config = dict(
    d_shared_expert=64,
    norm='rmsnorm',
    tie_word_embeddings=False,
    decay_fraction=0.927,
)
Below are experts of layer 5 (counted from 0) of a mixture-of-experts language model. Rows are named router (the router's row for the expert), gate (a neuron's input weights, with its number), up (a neuron's input weights, with its number), down (a neuron's output weights, with its number) and show model dimensions 0-127. Each number is 500 + 25 x the weight over its row's rms, rounded and kept within 0 to 999. Numbers have three digits each.
After each expert's rows: a language model's description of what the expert responds to. This comes from a sample of Wikipedia text that the model never trained on.

# expert 37
router:477506418480522503470490480499535477515514478488487479499498515464477532473510508534453508479453456511468494499506477513504526522522494536484500517515539480462525505486525505480508523500489523463488441515516449495480491504507461489504509456532517508512514474506449481519526507514504523529499475445479526507487459509535523507546485489478497504496491519530503450549524492528490503482551
gate0:500506497504476499501468544502521472445539509507532547521506455516512511511490505493518504481537500528438484517464509510491534507506485535477488487457455450501468479471511483465494511487508473499475489506512533488519523481507529490485491537505511506511465509506484530541476490500500520473479460500515504456472527539510453547493466450470501496482530511531531478494516484514564493554490
up0:452516526479490486456515503522477485526514476493468518512484515488487514497502509487484497480468498472531516515524482476489467469467510485558517484487520551490494479516548532525475472521487525478519516483463493483525516466519472481512494471499487465476472488490532498477504474542521487487478522503477458454494557503518551506552522547494513507511479496505478425523509509452498493466532
down0:538475526507532517525559474472487487488509497464475521542506505516477499461460495518513502479476508498527479481524545518486487474528489478492495537544505536498497522522492492504540489531470509518502473481477535551539497492527488510521437500494522523498507528515576508511528476526504540531528512530470471524475485534466500535504503521456546483445496495502518504514498499498488484483472
Word-initial consonant pieces. Initial consonant pieces starting a word after the, a, to, like j-, c-, p-, f-, ch-, as in just, joined, missiles.

# expert 16
router:498561451495507479498498470489494529477486510532468484544477487520504537489478491527479508492483520458472508482473515529491473478460476466488524474482494504513461521460511500475489522491521500503516513484448531501489481501521459546486484492501470529565457443507509532540542494466467531495518450485527488492482462536530492505529531464524507487490488496465503472509475500496504529501516
gate0:490494482535546515515445521508520484528500485518481548479490546509533511491500444515480487493492509480548517492491472462525479496481557477486470507547537501501468502507510517512484509516526532531468514433475529529501492493474503456473494525548446538475462493449526509535473494474510494508502457509521509520497485498510467530484479492523481502519524474461529506500503506511510516522512
up0:518466502506480532472512480490512528470480470488475478499551498466475450486494507474537517425488456523514460453506496558478507499558527511505534467488491461525528503501512499467491511479507477473472492518523520501519509488522516507441483516535512530473513468510527503500504532543527478475525488457509477512482506474476500522495496491475543512512532529464511532512506469510494476471484
down0:494492512489481507537519510515471456514446499480511514531524489539487475521492522528554473488477474551527502485526489533502496534496542517503520526480499496508530500453516430461494491531493539541454507556524459475506535501506496510443522454545506501485494474510512510494499483477522486499491485476485488499481515552523517508490477543481509539518485525518470473515486511525511477492503
Clause-subject pronouns. Subject pronouns and relatives starting a clause in biographical narrative, such as he, she, it, who, which, often after a date phrase.

# expert 3
router:512460523467498514488501511487458480493492501468498470505494509493510489518491512512550509499496456543515452495526544531465483493545487561517485466526520483515514487497515472500504498490495484516462495503490485504509489489507480490539470466497452497472519500503488437480490473535512454537478465450510492456503461527462527468469474547492489478461510472506489504478479452491514452475498
gate0:531489476482504556541503523449492478542515535447504531516502522479576473506474501510485473469514479492472455530534544465543469498502482523513492519537482534473489494461499472528504499486474483493493488541525536461535495518462514459476490451462519507507481499510509473517469474500506492504513493506541508545515511496514509483502506475471501475490499505483544518508523491509536513522488
up0:456519484494465488562508494457546488531507494511510486518488493514521504500506491472511517468480501492500468499523516511500512502543500466484489495565494512498504519452494458491511442502535471537514457484505554495473528508524566496514486528492488514509469510459443450524498535487473500480490546484488490485468513510545490487529535498488536496522500511487505466495453468500481500526507
down0:532519515486505515483524554438497512556498503542449467475507469479502510499509487499488518489502481505487486515512526489557482510471446529505496546504493533466521473554533510509487503507498499523493427538530489467502471472525536455511478491499502509504496462495504511476447478511518530511509488460525486520488466520486545492540488466489484505463496518489488515489523487486478477507531
Mid-word consonant pieces. Consonant word-piece fragments inside longer words, especially b, p, c, mp, emb after a vowel, as in Dis-p-atch, Lux-emb-ourg, comp, th.

# expert 44
router:479507468479524503491474512509518470481515466532462505500493513496522498508509497531479538467465480507520553523525490500491496492526478538459488530525536455515457489499502487520528494464479530534461485489516484494515523506461485499460480538543480526517484513513462440524482452507535502528487468471467501520503474501497527586507508477501509525490475522502547516523498465502510467483488
gate0:518509470452558518482499519531521524488555532494523497512508510483490487491522474540506443505528452513499477464493471544532492476487491479528516541504471497466495547504449529473506541513516499491526495519519495518492513485470464501477484492501479466546489498496532531490472484446492543481505535499532507525515551511465528462544490509526501534506512527525511496463477497515511499500501
up0:514504517514452503499478509454477491500466474517502480497516523514497512462480534471536527476466512486467518515472501453479505465531501502483526489502528511498510505499496497541446468504532506511487503467534522487491566530516524514522570502505503499484472488496512538483564515528523478518472472514509504513482493446524524516473491473485521471509489551469470503539528467445501481518501
down0:484491503519494492462513467526452510518469513507530528501472497543498482497476514454498534478504501469511563510561481533508518482530485518494506452511520483555483499460517500489469516537504510497470505530560532528507456510509509491488485564466487549467506501508486530522492489467529501458532450485504501479502479489530510510498520492509486461524497536491490506542496473515527508479486
Capitalized name initials. Space-prefixed capital first letters beginning a proper noun, often surnames or titles after a given name; e.g. Cornyn, Fischer, Manassas.

# expert 54
router:515490535471498509476508507502507506528507468489508478501497470493510469521464547531486458531538506507474512484531486494580537543498508489483542535518514490463497502500518527449525469591521476505475501503522476513486489523479496533489495492519471517511492508536505505520496517517552508510510537480510496506525496472485474495531509494474518565474458479476492491479513510482464512511550
gate0:488533459500518532481468501547530465476491501505512488507492505515503489528512526496486530492498480511502486527511519499500491476499466475479475535503485493531525495483484529482471538514500520496509520475517547478524496473480507502420529480542473519493504503459505509551531534471480451499534450519555531492513481506475474541456459465474549504494556514516522508527493514527490512495512
up0:479527483509515502492481536509505485534492481461508480545528515517502500459499527534493472531508496462444508522522512514464481467468460482468533545524526529526512507492501519453514473524474527506484472485464534503476483488561528572520505488478512530510474501508529493504492459526504469480476482536541507480527501488535496494474511497482496510474473571496497506495531508473473484517482
down0:444511493515520501488484482504495532518446474479495524474499502495525496532493508466485502500515504509510527510479497530491486486462476526465503506500486451491471493494467539460427439501480517515515534511520501501471512521490506478493525514496473492453528551538495508491534480453475518505471535528561514488508494494473482518516534463482507461515516499494535498565525514466492526530478
Line breaks and headings. Newlines ending list items, paragraphs, table rows and == section headings ==, especially after infobox fields like County: Clinton.

# expert 1
router:522475503525515484478492501474555532503541496537507568510526504508495499500513483533478479498501469474476562547490505520518508517502455477512524540477476499426496493513485546480471518543472538489521514493489521470461509516504514476471503521482527496485508498503487449526500495474467463475464519496452486512461520508550528480523509478510482493467492465518511518526517511503479495513465
gate0:501491469458473512501461499525429490467509488508495531510518469489489477479490502491479477510504514508466503452521494520502519498504485519484482513449505520478476479494488510461517481503488493500482515508537529483465506490527530527478483418502546500501500499518470535501482479510490525518520515452476509472524490512520543493535525577515479516537453530473487507528496560480507515514460
up0:496489491482521521484557538555502491496542486506496524492489533594504490532562498490524512496488484504507502510482501502498521498508482510482509499540476490501494534500544503533513550506502533462500484492500490492500462499471548483507508526492512484478496496492461501548518520444506525488505500561487539522453510529512517484512470509499485511452551487541509532487481513523530485485526
down0:459547556504492516487483477514506512496508504510455439467521531481518508472508541452507520530519513486454525534471498464474522488477507498489502485493528490506510465474503465499494462532490476493447507481495460484552512472470513492463495512567525460455517490516491542487471505519495492472531521497498509493568501513486499499500518492498533565500493480506507483487476474506506491495498
Table row starts. Pipe separators opening or early in markdown table rows, plus = after blank lines and some me/Pe word starts.

# expert 11
router:577501500499510541478526493510490525477480485547493507511495507544502492514531528471506526524502506486512531510529499465478451500521506561512529509513549489508497495499508520491518473534499488503534511490501490454492490472522488507505540516484487478554517518549497477545506523536485475494470534437485497500498492528504495522520536532495532533541500490538494507474446536490522541480528
gate0:506512527480484498471495465501520490440499533531485474557435479530501510467503559513483456499473518543491551518506505440519510475481487519510517562466521541499503498525472513503509524515486535522482476501474514516514529495508473496505496515489481492502521555482518503560508449511528494507490485481473554502525509467520495505509499511521472522541506524509517488470521488489519501507479
up0:516468470538523474505496530497485492509528519504511454461487517466449513458505483509461508519445511472493482519518513575504516507502483479513530482501497509457475526537449505512484497482499484553456526521484475505518465543475486507509524499508486506493516459487499489481468542496492533528476515488539515542466505452493453486471508528511517546507490501476496518520522485491532498477467
down0:501515516524478457500545528525504480463533531475461504496539542492529447496466490526481536512478499494475499521514520461484511506507481477522515546491457526517521474496530527508516533488514511466497553467464519487483498485520530536470521487490507501535488470498504524508513428530501472481517529485546538501543483517500541500499488529519482490485507506483508470516495454548483513490463
Mid-word vowel pieces. Vowel or short pieces inside long Latinate words just before endings like -ation or -ate, such as dioc-i-ese, add-ic-ted, immed-i-ately, celeb-r-ity.

# expert 42
router:535514521519486465524500520512537514475527523497453504463472494508494499492534495527495536515500460497505527487520513500484488488491475480517517487474521497465466444558501427480483443505536503529489502517477510520484495509457508525452482516494444510511481502522523505514530531503494489471501465530495503524484461523517495565512463480436514498486477492474505514477493542500505522463491
gate14:556517507521450459483501481475434496495535501534475516524529489513489498540499534459480477513538475543478470473512526530509528479487495509497519498500501512489530502477506462506509466525476477489540467527478477493469537531491498546513493501463479481500513512531459502544487492525504543500467493495564500483508466482497524511551511518515511512467496519478557485472514501513490510526475
up14:551471530519501499482525519519494519471489522511491517485491448514492511465487488509509514473545489486500487493512511531503486476493441456488494485468501488554554510507512493530518512484522503463484545539468485465518503473507555504465478516485478490461483527500464458503469547524522545505518480496489466553538473512490508527523475489503548479499488497475516497477463554490502506477486
down14:558499510500513445549522491463505508504476520502508493533497497480531491519486473500498493537478468470487485496477470465467507502501470507540489490499503516502533492505535478493487471468478475518524512505498500539483517487520492505491485451483466471471499555481456521458500512492497504533468551460486495432501476494462443524474544496488481500489469501478493432535528503488519519521500
Vowel-initial word starts. Word-initial vowel capitals and prefixes re, con, e, o, plus he inside words, such as O-pened, E-pisode, con-gress, Sc-he-me.

# expert 21
router:541495534443527486494535464480512518527531482475463484535518511482495512484542492512515515461460557492455486512517457463503467477500502497490491509490490485515486492530473482487487497506498495517517448541490518498482500499453502511530492507499541527480480510502530514528517474453460508527524503493532550491508511506523529500473503529532494491537465524435478489522495512523522474546457
gate0:502497489464535522460521510494536496525536525476493495506456549522482499471571473472479531486510471480485489488460505468508506510528502522563533487524463486458477507499492513536562507500488481489517520520442514554504491498474482509510486540490465477534494491489505490494499542473462544501537518491487474485537522497481502550511518508480482517512504485534498511507513529518507505455496
up0:550491533514545505459476458445504486475497500465508512506490493530475470519504490530497495499512460544518493497498515508510510511541516478496556488510495499510480519514511452476537484485524494492488456534468493560486479521469505520476489494486523511558479522534504484506502502451499558514514492429509527532541510518469532552521515528480474496499502495500518463506530491518506482509507
down0:536519550512472474450474465495466481526468516483500528520482528505520502515453513496480531487502508488480503528491552474539495535541485487504547529496485490488530485494535513477498487487527510528540464539497470457473507472514474496470493525556521511483540506488529493503513496499526498528452515526519469482533520534517503494512495493536489504493521506561476497451508533478452511501480
Plural and noun suffixes. Noun-final suffixes, often plural, such as -s, -es, -ations, -ions, -ities, -ments, as in Decor-ations, H-istory, entri-es, reb-els.

# expert 31
router:557503499473522498475509495487492502436563491557482508497513495504527463496488507493482494444531496469498508484479480476475505457530527517541472479463496543520503497528514491482486519535497462531489484482536479493490489491495507501522502539494490460495509514481529499523501522477484518469477478439524543531470518476522507504447495469539542489533471492488474495459468532520503517520491
gate0:477518499477514537484537523534498536534495481512491507513499483509465493518539488519506533537463511500517528532504487486488486511502490486530533523502507479490481491449492487513479461541516475524469455489514488542486462491462434533525489483481468523498503502515505510464474483473478432505494533537483514503501451514464448486529533485512502495528494520484524493469436525463526498515502
up0:527519499526492490486475537503490527522471510506530449497493477488482501480540511547454536492474518497519497505498483523503482485528508476523535490483493444521488459513525472512494517510523490525482462524501515547492549501496458458506468505529483465453499469488522483449527525528523507526462484454550496546472498516510499503483518469535509492501481565509500504508452521462499503486502
down0:544506483533471481477526476503501498543470493489491515450549516511527480529481545485488462486476506469463519506470469506499470498438516525493494508452518552468468496466499498492494505485492443490514528497465506481461528478499549499469526477521529521511525533480478516464471479511447479514523483492520531454475459488510484496491534505531456482495507493510518459506502484498507518505493
Final vowel endings. Last letters of foreign or proper names and words, such as o, a, e, ia, ium, as in Livorno, Malta, Kruszyna.

# expert 58
router:448494506483496530544502473487514511469448480510460522460469498515507552485519469451500532513479477486530513509518530483502508509531453500484473499514528538469538509511474494501484518493526535545491518506513499543491492527511491514528470489500491504489461480522491471540505523491519472472487490495485478505447546510476544525465483488453471476495527484517455524491537509484531510458464
gate14:518455481524500509497465522460493503481523463480502443504496520517518484544483507527493473522476471483492493483499479487518487447508469534502560482528517482500464506519544476506512525549469525464507456511480481544504455519514511487462498537509530535517515490534471501504466461537472495518520518532474512558501495524486542493470520486528492522509532512480476492510485521481522501503549
up14:508466520559486464475518504508485522453458491511537478480503462510521529488499537533516480519496454495488535508508502471496509468496466536446503453510477462497518526533463510486490516470476511482502497490460491531516497488525514534513487527501486535483484526543501527553470455525495486519482481548505493515501528498493490526476483477485496518457541475552525522527499518511512504499554
down14:479526509512503495482489484461504457491486501507519500463526502520463492503512526488505523464510505544543488470494517537512511525540483507474434502462509466521489463488466540480485450544486539498518480496464501533488523495514529499511552494492513521507489470479486533452481449502508463498490531533510489495499521513513461486510511556514454479513529454474505493541499515500517524505552
Pieces with m, v, qu. Word pieces containing m, v, qu, ri, ab, em, often starting words or names: V, ev, inv, Os-m-akac, Iro-qu-ois, ter-ri-fies.

# expert 61
router:466462466466550524496529489443482465512507479501487496551488506501542543489507518455482488495511557478461518520500493501501492489439494479467521494548515456485495521476553534503541475496465515474488503534496502546506507465497496499486493499481564484528508491490470522491531495477550496517503527500517515481518485510491471474492507462536474492503505512503482468549496490481472490521504
gate0:482500512535512502514490525470471503491451498461539498521478498522490522475505473480485545526507519488498521504530473494499523549480463468479492492517509465455517515481492497481558497514510492537471460494520486500511583489561503500537521469489507469481522544508507508508500472542507476484475532535499490488487433513454498499498505453496470502478523539505506481518541519506470493490519
up0:519487530487478497581459492491507482452504489515475492480514481508510484501527471487504527483486533492501483487523504513492530532505473497484515454515499495567516472513468528514514482560468501512504471514521482514509543542516523490472506481479520507454498539541483483520487491503519435503502509524455466494487470503459467501487512482489509487520488557468459552463502504491490527479509
down0:534499491492499497528517536502491549533501510448504493507509496474485534520523522542509495453493513479466509532534466497451500478504522452495503511475490497501494502461513515478470482440562469459524512542478475476514535487460470475562477491478553471503519518502480475489478539525459490480512476510474497452466472484505512488502530529501477505490498515499513517536483497510534495518497
Conjunctions and closers. The word and or or in lists, closing parentheses, quotes and commas after items, as in loyalty, and the desire.

# expert 34
router:499483533489551521500550489498479503478484511526513528483487496527469488464467511446492488510539496495551497517520484470500523511477503517481506508482506510492545498446474530486534521514538515486532533469534457497463498477496532469487473524502485495514485496481497518528487489505498468437472486483466473491478495463486485492515501467502540553491494486499513495540450554459485522470544
gate0:522492518492529517508499486495514476516520532522481535516524539499480468496484508489531475452542490482510500502513527504495503515481553437531502476526500513478465479533525533433514519535505489515474470534480489535485474488478519550490514483521511486489481495534515518545494506519512498484523535529491478465504508501506498478557457503467531525449493515513498461454488547531524508513540
up0:502500506532496509532482546482437515467497494479493514479496527498496551535483539506531496542529486498497523484518496513519520517500522545509510456522462511537548489483499463538521492493504478496491512502567508506509495523525548483496525500499474502511450487487491493486496477500468456522407505481478508452516509523513522476521489531470514489517557519467503486502521499489492481494465
down0:488498501488481487485467512485490473513515514501475480542488518496483537516493480520511515563501538548462507525508490485479481518513511509512502481507514513480493449508478513501478551515539515510472499477428508502477529534537547481501487434538485537510464487468455441491510506488475485477508479500544475508506544488516484536519492483547476503510479546528474486490502470499470512516527
Foreign-name vowel pieces. Vowel pieces like a, u, i, ang inside non-English personal and place names, e.g. J-a-ipur, Zh-ang, Al-M-u-jazzal.

# expert 19
router:520483543500517474482467489494458461526498495461481481491525466546541428492476484540504484472511474538477507525481468491519529494494543481460504477516528529458481480520482494476551485523474520479547495532491525517476528501546472468443505515513488496503497542543509493512513485506524507477510471523507469546494498513506489481461522479498468502499509476508547480481479474489488490506515
gate0:480513530445450496501519485498492471479531471485484484480458495496479499466483497470461491493503495489508497538507531533494488540464527491477504481436485507501456530464483509569501506508468520485477485490505510505480526470497495567528468500465526487495450515499436474506493499549508488506494483464516502484503468467509500507510500516509541527485457520469451502516537494529495513505521
up0:462521487552556519508520529504560510496471545507494516507496500470530508515515499546468507517489485518506505470481543478538542495530466526491482539558520503492507516539526449497454535532524506497482489508529497520560480487506471480498505514522490509540505480506496543492489486500534474547533534498531519475489484526489497515530505525514512491470512498532503513462531484489503528459490
down0:512496473493510498482520486487462496474512511496489557473474557512544520520493487503477516441520520492509512497477488497554505511539507527504467486453485479502469477505550498513476483482523485510503547519511434491528506551472501524470506499498459476485510486530494499496503513528479506485502493527483506506464538501469558553501518516471463515523509488518529533550459522479543514515499
Periods and list dashes. Sentence-ending periods, decimal points inside numbers, heading-closing === lines, and dashes opening bulleted list items.

# expert 29
router:468484497487478512480508496445492502517479516512481516505451459506489536514496498474486496529470474508518507496490489488484496508503484537475533525540474457443500501462487477524488499476476516457529499509478481476463526498509468544505504518475496519519523448542444513474496479493487495524452475506451512533518535477499547449529467503508519518466493481509477488550541472538490498479482
gate14:465485533486528520508487484499505495452502475477463508524484509525533506527526542504456525487494485508476481526482560472499489453516520536471509561512491463478505501455493497511460472501501493528484443477512536472509518501505519502499521509485529533462462471503515458502473504512510493492436490528492477509445498478499526499505509493524543516502435499491502515474477507541508519526533
up14:516485549496508475514515494535473541492480530522480525554559515492502505481465515473458491473531513513533528519517518465492471447510522526485505526491471498448522461493513498502549523481491568487518475498511486494483522474522504541511508493459514478510494463523503475487489513495531520511474487524482440520506503505528515501502448514522535495492492515473515489566509487509462512533499
down14:482472518497482487482471504461479511487525490526506492557512541447453519491537483527493489498514463524516523505519491519508455513504487525499460492508506517484530496539508526465521542486487499471518467516493535530487532513499478520520423522482513437495467521520538498484533520496505496522469534514507477504474519476497495500503495545489490510479468496504478490535531506502475409515507
Single-letter word starts. Lone first letters of words, above all m in million after money amounts, plus unit abbreviations like km, ft, g, and a.m.

# expert 55
router:485453490520466493437481501506497485536482540519530527521509525558499494516470510536486465511489494520506521498509519517508494488489546530500527531483470474509512498496543474493520490486469476500479490470551529479500523460502513485503524533507519472504533528514474511467440514523494490509502494500522583544487465481527470478508477475480484439514495496475504496485475462508501456485512
gate0:502485521532486517490522512485491480458510474514501483550526442502500510497463503538478524472464497502499529488473465504523531474498504554468499520498521474505525470527511495437536466501495542447464444481496518466481488485509523499491524458508532498509527475523487492459474500538504490535507465478496516507456511446466472548509474546526473506479493497489483523494500505490499506474507
up0:491522476467492472462487533527541527499530493499514514507452481513527532500478513481423523467499509524536506463520528531511468462488496518504490516503490481470498521539524494492551494517474474517503491453505462466484517495524537447484501476485522495483520528452483499496461467484521503477491518517487490508528503492480454515477490472502498482510538453504469488495508447540498456463511
down0:472543501491508487525516443482471555504528505462508483479453517461487515509497515484477463513470496558524477479488522534530466495506491507498483479493492484505478548522516536517428513473529542485520534525456511505513493542503520530495507513545564487508484493490497516537537524489520516485523510505494511540507485517521509499479488509514502491503501518499518464565489512494458459490503
Verb stems and endings. Verb stems like writ, sing, build, met and endings -art, -st, -ard completing words, as in wartime, best, guard.

# expert 2
router:534484455543482507459481497493514489457508518529485518529496511503524519506491503515477555482519522493459506525527482537459530480513510457532500520523535510494458507467487537546528459508468513501440493498496514504520495517488484503463518485469452470490486530519475521493466454482485524463503498534531459525506478481470482566492479492517505490481510531517532463506504497534482490507475
gate0:472468531486488484470474486501468515506485502493441498492493501499476493529532485476503489481492481511480481502474521474499466486537557497535478528460541545437471456516464523465483503523510512445524459554476502515480491520482487529523494487507486488479531458517484497464530522532483484514491502457444491510541494473506509544501498514515513531511516510499475482510508512498504492504565
up0:482477528505477472531474503487460492522515467495455471469513504499467510553522485488507510505470514497510511505485535500489477523501556502529473533434548522449509446472474537500512487488510501477504476515507496510466497488493539505513491476489475485497560460504513526474526502531486477503440484491448504493558471483528516493494490508513502487479508524513483480484481541522495481522554
down0:501457495457534484498495534444453487523463481471528491500502482519528538496470519522473518526500487513443498474552477477429553473450503479469490464530519488515487513495549519491477460468474477515495485472531501505504467519502472513475500517507530475500476515486514467515511527490490510521499507495501479491497481510463533483468501497505472470485508491490447495523510501466542531484529
Determiners and possessives. Articles and possessive determiners before a noun, mostly the, also The, a, 's, his, its, their; e.g. of the, world's.

# expert 10
router:490526480517521536501510528558499517498493494468548483506517518469502467497549480474520513525512524542529481497495495464506489514449503530505503534496472483509524500497504541495486499512482496488524488541542501503547535510480494477501495500487510487472480480507460492454481524543482457493520537517435560515472463483499522495481484560495509495549534488493507510510486521466534450482482
gate0:505459529512541529495452512460490483468526514454511558485519500475476490494509497496515537468509482524542513529491507547522492451463500513498457493528487496519515493507518501517565500466511525476492496537516495500528453503449537475548476471510475494496512500542495479472520517521481493497514497508515466534506447485528536472483481512473513509450498525514470524510504514540522478502511
up0:499550496562521486467478484567444481474483481530510534508474499514495532472533508471494512471499547489487519526525513505521513502458507496483547511460491533482522511501526542481480495547490443476505501486503511484536513481520529489488457487488491469529524493486493516491484502489527549512488491497478503477481545507518524491456533525486496527472469563480487507482499518474491492537491
down0:534520502470476523486455467471466509524498476462465484469486501497475472477524501481489483511457462499512461537530485487510532524491528468455511521547516509481514477477513508521516505556540510498506506463496468475502453521539452512451508520544489485476509448476520549507500515499462503514529502523491516508486545515485535502524495461520497508469532501470527496507537494533520486511501
Mid-word consonant-vowel pieces. Short word-internal pieces like it, ag, og, ar, ad after an initial letter, mostly in names and rarer words: Pur-it-anism, bi-og-rapher, p-ag-an.

# expert 26
router:506511505475490511495530559523509524538493444524516467469531498546532469509494489533498512498470510517536555525488455477469478477471521539483463527529491456487480499513498453493500502464471502497497491527511474540479503530473499533431475519468507532504496508487509500471502486452492510470524485521461494546500496483495497497478515540482484518507480497441541511484486474482479508493497
gate0:495459466474486483485479484479537510499506501513500495521505524501481499513531515521510550473479438482486518509466520574527514487511453494467482502507461486511466530487486513507528454499507461477466444469506471494489505533489490495484515518526524512508509519547474447483459480531490548511491520485518525505524502512482479508470512509522483503516514467566496498542510494479546463471506
up0:497512456491572478533538488455525464490477519524465477486481556490486457467420480505490500448496476503501499497522467513474545502509492469465532516515519514505507484502496507518493527484543482540492521488509503509486494518526527495497506501466513521478478477499515559505451482510522512452470501493468499501458472497486504499491490464511506469516505503481508499432466476489517508513495
down0:483505497492475474479489509506531504490515525504493475500528462504541505462516511501521499493523469491486451459490513486499480508507561528465502469492498498498509520537472512480499516471508527481454453536507504450556494490501478489525516479493464519511523508549453500490438477499469493499470483479473502493526525464459484483515489533563454510484498531481517475483550482487485472538525
Capital letters in acronyms. Single capital letters inside all-caps codes, acronyms and country codes, often in tables; e.g. KSA, CZE, ENERGIA, OSPL.

# expert 56
router:524531505510481462502485515522475468517537507475518493494486471494507455522477520496518534495504488502494499470482492497487540559453503505511552513508522502505474489464469510512503454488524502513480509510466522500531477509511466512480522508558458485481478524501489520456470482511495485503532459518480468514490471481466479508516499509450509485469493539469532501505515545533505466407478
gate0:479478506533445502467508493509492529479502508490514527481449515509492522513522510498558474479494519499510478494492526500514491523485475448484520478486480478493514499509512517512495474525454517517520464502499498499490528509520509515450491528506478523430520461520491537458484565554544525542485518529486484507488521473467472468562512473468462493482522492530482478492464503481524476492494
up0:527556504521522501552495451507501483515532520473491488489509504461512490464480494520490475503479555489516475517498460513492529493492465495463493518507496546502487476489527485488491447519484538501485501548491523493533489455501489490537524492491539520490479508486469513529509456507496447474481513446489549490479520487516531474487593517478504451509488503485510497509468529516491506505502
down0:488477516497512508450504487493512496507504494501473470534549471489504557522505534524498482496510483476472480562500552532465507496460508555475485491487510496527467530493446502492506509528536504511523461532516471497469537511499548531519507509459495521463473504463510518518489494521516482492506482449526489487463491489491457541477491489477504456490537522508501525527494492523554537500507
Hyphens and short prefixes. Hyphens in compounds and names, e.g. Captain-Lieutenant, COVID-19, and short capital or vowel word starts such as I-reland, dis-, Man-hattan.

# expert 22
router:477503474531536488489449516528559485496460507537475497500505481491574468503486480498496504475470497556529528504513475501498509551503515533511510534485513526471481461480475516523523472482480512503460512482502520505488543509473509503412479537545462517524515508494442463518490498490534478490490484473495513500488477471497482516521466519485484481468489501514486504479499474489498539484502
gate0:521512494478472542541516498521515477529499531498489523476519539474493502513520505510439494456543474492474521480522492508511489482442481499529472507501503505521487523501500475487520547483515480471523502527496466483511480508489499517519496490505473494514524453473492514488473462488515513426480499529495494572528551478469530505467549505523476534478508524524537489501519525492470442498519
up0:513516482511459534523530522555502529543476521528486522487524490502483489520529463498497465495484472523508505455511488528501501519460462474514525487532482485516469516481474496523520504520520524500513513541506503518500501522479459503510472518493491501505512472458490510497546462466484482462494509542472467536562558490448459501465531501505509559462490524540508494486513472509504466498518
down0:501511513502493541501489466499507487479492465438503497504464544499481525526519510536490441470476454505486546478471460498518507495472506511511437553499501499532498487516513528505511496478471484481508506491507510473504535479529497521473527554503510451526517481520477488554520458493519526527481497530524527514487517481490465514471529540477478509482491492493523492451515508560489513463475
Capitalized name starts. Word-initial capital letters or clusters opening proper names in lists and tables, such as J-ackson, St-uttgart, R, K, W, B.

# expert 32
router:522533529467499522484500458519534536546478454489505485513541531484490514503528486488507521499490467536438459502502467488494468481489450539488448530507511544481515520497536525504497519530506522495499470537491530503498537489512501501514487510478498508490510505521517465524475529509519510520499510506447449478498537533489554507454497544496479524520501500525441530507485489511521491538500
gate14:482503475486497500483494500489536506496500520512522554530446492506514529507533496554472524508504489475501507515530515478520508479474491513462488503496541496531520503475512471498528522488508468521467447530511494486548510542517536511449507514530502516520489553519514471541522499447478531506493497551543472540522497528502484441498511478498484499542549457485521470473492504499528517517509
up14:537518511511502481495493504518490502506508472523486451508511523496491497480517517464484496473469519511514536515501471506496484525517516464535542513479502515477484497466485545527494507514485557467534515448471518516454510450491488486532496518470525525486534458494518563500490477552531470499520462490497559475472498489479525523530507498524516481471468527487482553530497530472470538509522
down14:525529550486491485469485516502492507503516520502502489497522500514543466476483477479517513487507489497528508483500515452583519522515525539515490504518509519464528527507525518525500511514490535556499509506540476499511524487492495427484489499520471525527481482498496534552476483479503466450518483535513546491507566452468471458497488489503514500506513526518512511467515485478463463485521
Latinate word stems. Stem pieces of Latinate words, word-initial or middle, before suffixes; e.g. surv-iv-or, res-, cons-, includ-, acc-ess, part-icip-ation.

# expert 20
router:466509534498464520510495490485477503499454525499518520467509481515534512474497511531512492492544452458525523570476524493486507489469524489471443495498463503508473527498482460528495471487509490512496498492502532529455500499491507490511502489528448463489497521477522488485449494510453548518513448534482449510478475492497477499466518521483518474476504495510551488506453530519515465512522
gate11:505520532494523533571522465496544495545536481482483506513494516493574467490487483528510495469526508504487444498516514502518503532496512479516476543502510516506481504478510487497466524513509486483501514583487532525506511558501473524498468533529470511515466523481531507499533510490475486464523503553525506511477523485519489476465474539483499515490545494495538480509504498516520509461516
up11:487477491521515474471508507515488515440461487537486508497476475470478494483487507497526504530490497512483494475487486511509486462492541520473511544472495489504532463541527512503452501449496497475499485480542520478520472444491527533474481559521474505494500515497482532510469492494489467524500489486484532557497492541471498507451499449571483503482526514505511522547511487531454507508496
down11:473504547517523469524473508489490520518514463493463499556481457544515502481549485505500479501504502525518476541497512511531513486487507489508454521508506518540456520474495466509475509506543499522488499498531514504524549497479512508457487514496513570537477484564508478524427482520498522482513525543526472503505524529506469494524474484507492499493529532498500541492534475489493487534480
Early word pieces. Short vowel-led pieces right after an initial consonant, inside names and common words; e.g. S-ore, H-en-ry, F-ore-ign, m-aking.

# expert 52
router:542531539532469480472535511499501506500511553467504530506490454497502496519487475502494476507477529449476444480464492500485484493521540488506488471479506498486483531497502490460507495511496469473543502449468522475501505500544520500517538482500517493515456504492501535473526466463422522498505495500567505472492509495524498497485524487509466499493491476474484460529495525494451501544529
gate0:504493533497517538521476502504508496477513518482496488539502488532535473519515551519506539439494464477464511512537500494550541466528466526463473491545534504453492475490493500511513494460486488517508484529475534497484529521494519517479527486529497551465488481539425483487460493507493509472498498492476435510478512515520530500536494489505504503499491521532487482536510530525537496491511
up0:477499461492497507478487460505477502491460502520495502444498555462456500493509449470516454526515531510509506498461495494497478515477512495549497493462474512527524514508497462489464492542535521521522483480512473503513508495542466494497472520476464458521510480482548512531514515513547500477495515479480535512569497488474456532508501500508533531496489502470495502499492479438484538525491
down0:481474457510567479505478483485507541534521505529482469508517547473506498504478458523484536488491475505475484542504515519546481492484532503502505467472488503476524517480482515492488512516526495514491555525498473508533477519508465458482540514534490533530455514509491501571503505507516524496498510468486496501424480492490515476471476519541562512512516534499504513490459484486511486484489
Adverb and word endings. Word-final suffixes like ly, ely, ally, ity, owever, plus States after United, $ signs, century, and ally.

# expert 41
router:553477528477507531559491517475503516485507518532461487507529481477534486475521517486502504514531475449466494511504514484512496512514509469563504533473485536544456463508493484501472524485483483505497484514476509521541503504458475506548538489511494471514495474478546514469481510514476475505549467507456500529469492469508457487446533504500518505538488505489523492518477532519497534465501
gate11:475539493451495526502512482532494530501485507521504482471472471536484501477497513492504502471504483505491518485531515483504519507482483464508510510522519491505566466526531540530509487529500461528454459540510516517488519496457522487515516511542451457489466488491511469496477517507514550542502427466469458484490493496536510509507484461516465502524485537506493469449529504528499493499472
up11:500521485454512517476507519521515532494502463513482503476489484494533458492514485512500510506490498490479503478510487434482498526488516496499495573503569525504495477513518519517511562560505470479500463542494485521493497502482512508510479478521509534502490503463525483463500538532537490510516484493514513457487433538526515525515515436504467486533506546549510507497503475486479493497520
down11:507488489511550528510510578535539497506492473535496499459517486517546486464489499502441455500518489536535476516491524526516510523472486465493513489485497479470511525493561505468554491505477478489493482510471484486456491440535491507508487501528500499514527514512547510518512532488487464500527507539473506469504539483495495477491502542480468478506456504524537529486478506469493495525491
Word-final endings. Final pieces of names and words, such as er, on, en, or, le, before commas or "of", as in Señ-or, Switz-er-land, Jennif-er.